config.toml
n_layer = 13
d_model = 256
n_experts = 128
experts_per_token = 8
d_expert = 32
d_shared_expert = 0
activation = "swiglu"
moe_layers = [0, 1, 2, 3, 4, 5, 6, 7, 8, 9, 10, 11, 12]
router_score = "sigmoid"
normalize_top_k = true
routed_scale = 2.5
balance_loss = 0.00942
balance_bias = false
router_logit_norm = 1.5
n_groups = 8
groups_per_token = 2
init_std_router = 0.011
lr_router = 0.00128
n_head = 4
n_kv_head = 2
head_dim = 64
vocab_size = 16245
norm = "rmsnorm"
norm_place = "pre"
norm_eps = 1e-05
positions = "rope"
rope_base = 10000.0
rope_fraction = 1.0
qk_norm = true
attn_scale = 0.125
tie_embeddings = false
parallel_block = false
init = "trunc"
init_std_qkv = 0.041
init_std_o = 0.0
init_std_up = 0.041
init_std_down = 0.0
optimizer = "soap_variant"
lr = 0.00419
lr_mult_qkv = 0.4
lr_mult_o = 1.51
lr_mult_up = 0.9
beta1 = 0.95
beta2 = 0.95
lr_head = 0.00609
warmup_steps = 74
schedule = "wsd"
decay_fraction = 1.0
decay_shape = "linear"
final_lr_fraction = 0.0
batch_tokens = 65536
seq_len = 256
doc_mask = true
train_tokens = 360700000
steps = 5504
dataset = "wikipedia_en"
Below are experts of layer 5 (counted from 0) of a mixture-of-experts language model. Rows are named router (the router's row for the expert), gate (a neuron's input weights, with its number), up (a neuron's input weights, with its number) and show model dimensions 0-255. Each number is 128 + 32 x the weight over its row's rms, rounded and kept within 0 to 255. Numbers have three digits each.
Before each expert's rows: a language model's description of what the expert responds to; "mostly gets" lists some tokens that are sent to it at least half of the time. This comes from a sample of Wikipedia text that the model never trained on.

# expert 3
Place names, word endings
mostly gets: " States", " County", " City", " York", " State", " England"
router:054174091114137135158242145113142141170085163107139154118146134135098150098189114120087113118177093109120133134039166141056149173160102150159148081148091197169101132109097118137236165132110201089117126144128163127131131112141154125124128090148112126147107106176159168135110162142160077106118122206134124140153102105100122109150088154111145142121143156100111127111146145158113151179146140172077093101082146080181147131084156183119109167112101132125156107122088224097098179123165170204102090155134151155128072117179131185142121070129176134120124101119139175132129095142083182127097110143169138100084080129139116149135143176142105160137118122106143052120164177163134148116137153163109099065098097168133155156137140140131104144105114138093095056156104162111131153134139111
gate0:132143091193117110141079165116157131123144094116120159155130158152101134086155090175131133159143116116114073101109097146167093116163209112136141113155119119082162151118003134087134100132054099126146146129150109101105152107149142112112146128062130161173145085163151118120146166034212132142128083133126137180133147166148138092118050125098182118190145107105108101131087132131213141140126102100144124117049114131142132118129185100098106145123178103094182130160075160093154145134104157120122052174184118114080101129141148128104129125131118159155117092110158140134129140090124116162130090114124176067150150140166077150200094077098109133127111138177176090117137169173173094150098122165140210114160119128164108156097128090152096137057105161130156113073126159169131114145156111
up0:137114177103053133144096071160076073192100110142165113126096143139130104159105148166157099147139085112123142094108105145101099112099134133122159096098119112134130133075109139133046112076148098111184103074118124166099128150153141094116137142133118162073141138147101097125082104142120152137150119103085148148123194081093122118131184106109168077183191143151121161174046105103125095087127115103131148097165106087092128103088094115175063175067158184226182118115173106091123093154154076101096154183147088146128167197162123091090162152116089102143105126099113165085151106124146119171140131113170115169187145139145072151159119160130134126204124110153129180143137080130095138194171143106135211168102125163142148113089148071147124132098146156129141181129153097112138122112093127

# expert 9
Place-name parts
mostly gets: " States", " County", " York", " State", " City", " American"
router:094105047139117130148178166123186088149112101122146128123187135111144146126209197139139122126192104126097125145058161129094138183102095149102153123178142128192121181076110088083183093110074159101144134098155180142182149175152118131138168134112098121134161120175155174156156162211094089107115146156117112167166088135121110075203129158104103087136105159096126147104175138150132075170162145099069135103154134106139088104087107134103120146069122129130103077155112205068149170173167099126085083119104172154142083082096138128123125152168138132103077149121151179138167053136154142146127091133126119146084090138149119128121203164106125142136116102069122144136125105158125147131096140156098159090121112176151143093134131128168128141052105180098131058114086121122160143106157106
gate0:115120083084156162095168114087123149110162179154132075158148153129136160117191151125117120152119136146136164077164199124139124184144115159116209182085144118142148194079125153096175129167115149129135173129117143116129152112100113141135102109130195107133136078180126151110154147178162132188135138093124172154137114169174050084162145070102090096114169107136143115158189143146102139136183131065090145104149111133145134122125072085202150143044131125131089103173121128107199125113126128103098104149134142131119120087065115192103104126098144119146107147163140127162152074114137217141150157147099123116140136147130137083158074073109116118131135152148073183135067090127176153150112096119127132092160138114157165151109118159193077108128115121129128072132155113151161135203129234
up0:127176215100069139154142096127148142152086138148116140124087123142111093094080095122126071127111182143097165102087115093104106142097118102156111114119115167119125041186171111119104098085160083118115110140119131114106142066126179137108104167170149126099081128148131103145113113103145151069167160179128144164130117132095173142068132150132155190153128097112078076117045141130094190112120124109156075149103141071090126175155181112082142153135138167129152147115131107138109105096161131113177221126134083086126149111193193093066124087102190130095121068103142114111108160135118067129114176169153138143147107078127130125087089085130119095153136115154146118097129137157067078069157135085149174170135093154067121153135166142125096120179077184189144099132118135107104129103131070

# expert 48
Name-initial capital pieces
mostly gets: " L", " V", " Z", " Ch", " J", " F"
router:134138114109116133139057165124147155110197139083111136157133107142144050112090198174143115091136133194134126135173140143122139090152174114116168134011201120156182123165082065078108162160142097125151122101068119092133098124090071129071123146127140116063171133189091156098155086092132111153168123164120093112079159117141106120157128131072085132135119131136121063108144108133127139139093071138128147109108109238147104144152114122212111159149148123162096137133159066149149139120105149143138155125138108085167125109147057136137169123206133159150107137146139170172176166123136124105127104178126165122121121150125116116146134047148119196114115164103098099189107165114096149169123158150169148130117130124153127113110124102172116054114172125137104176128169092169131102078127096
gate0:179180125097117148143130126092107143154104105162070115073190119171112109114163111124195209121139142163182134103190120144141123141143132130152104109160089130201152119100063130112134157183131115115116108127139081101112122103125106138109099165091053142100139119182111119126108131112103095156119124088113114071081102116193112063164139101132126118162158146107149095163090114176130079131141109127120100160102128177184166072128121128123156107132154106148155100139125113209077125161086095126202117147128150144111140130133147055102160109182110061116108091135142135150042160073161117169097095176140090049125148120077096221141112109149126179127195107138103122092178203159142177177146145111140123141131134147140143154111127087110124117133184116088090116131164164139150098181106083
up0:196124157130080134187187154118088132150176127108104153091139086145136140150099099051135134183072135145099099122138120149098107161183117113112216069192184155163171058136152108166114082115174112132133139163146150114087123096110142119141149121168146076128142098179097097113144100175128114117157145104132160153113143093117134186048147137122158152156151182116127092153097138135139154139158162152155134108137139131100133151186105149086107170122120116055181136104158134110137108042181128147150108078125126064112123039167197160087195077150137147150135121126141137157122135078109170159107135108067115154150127113109171107208134103137102130135135143141194101141116148089106112114085113180126116102080080171105147131106159155120112112121170096165135057102141091128081138171151092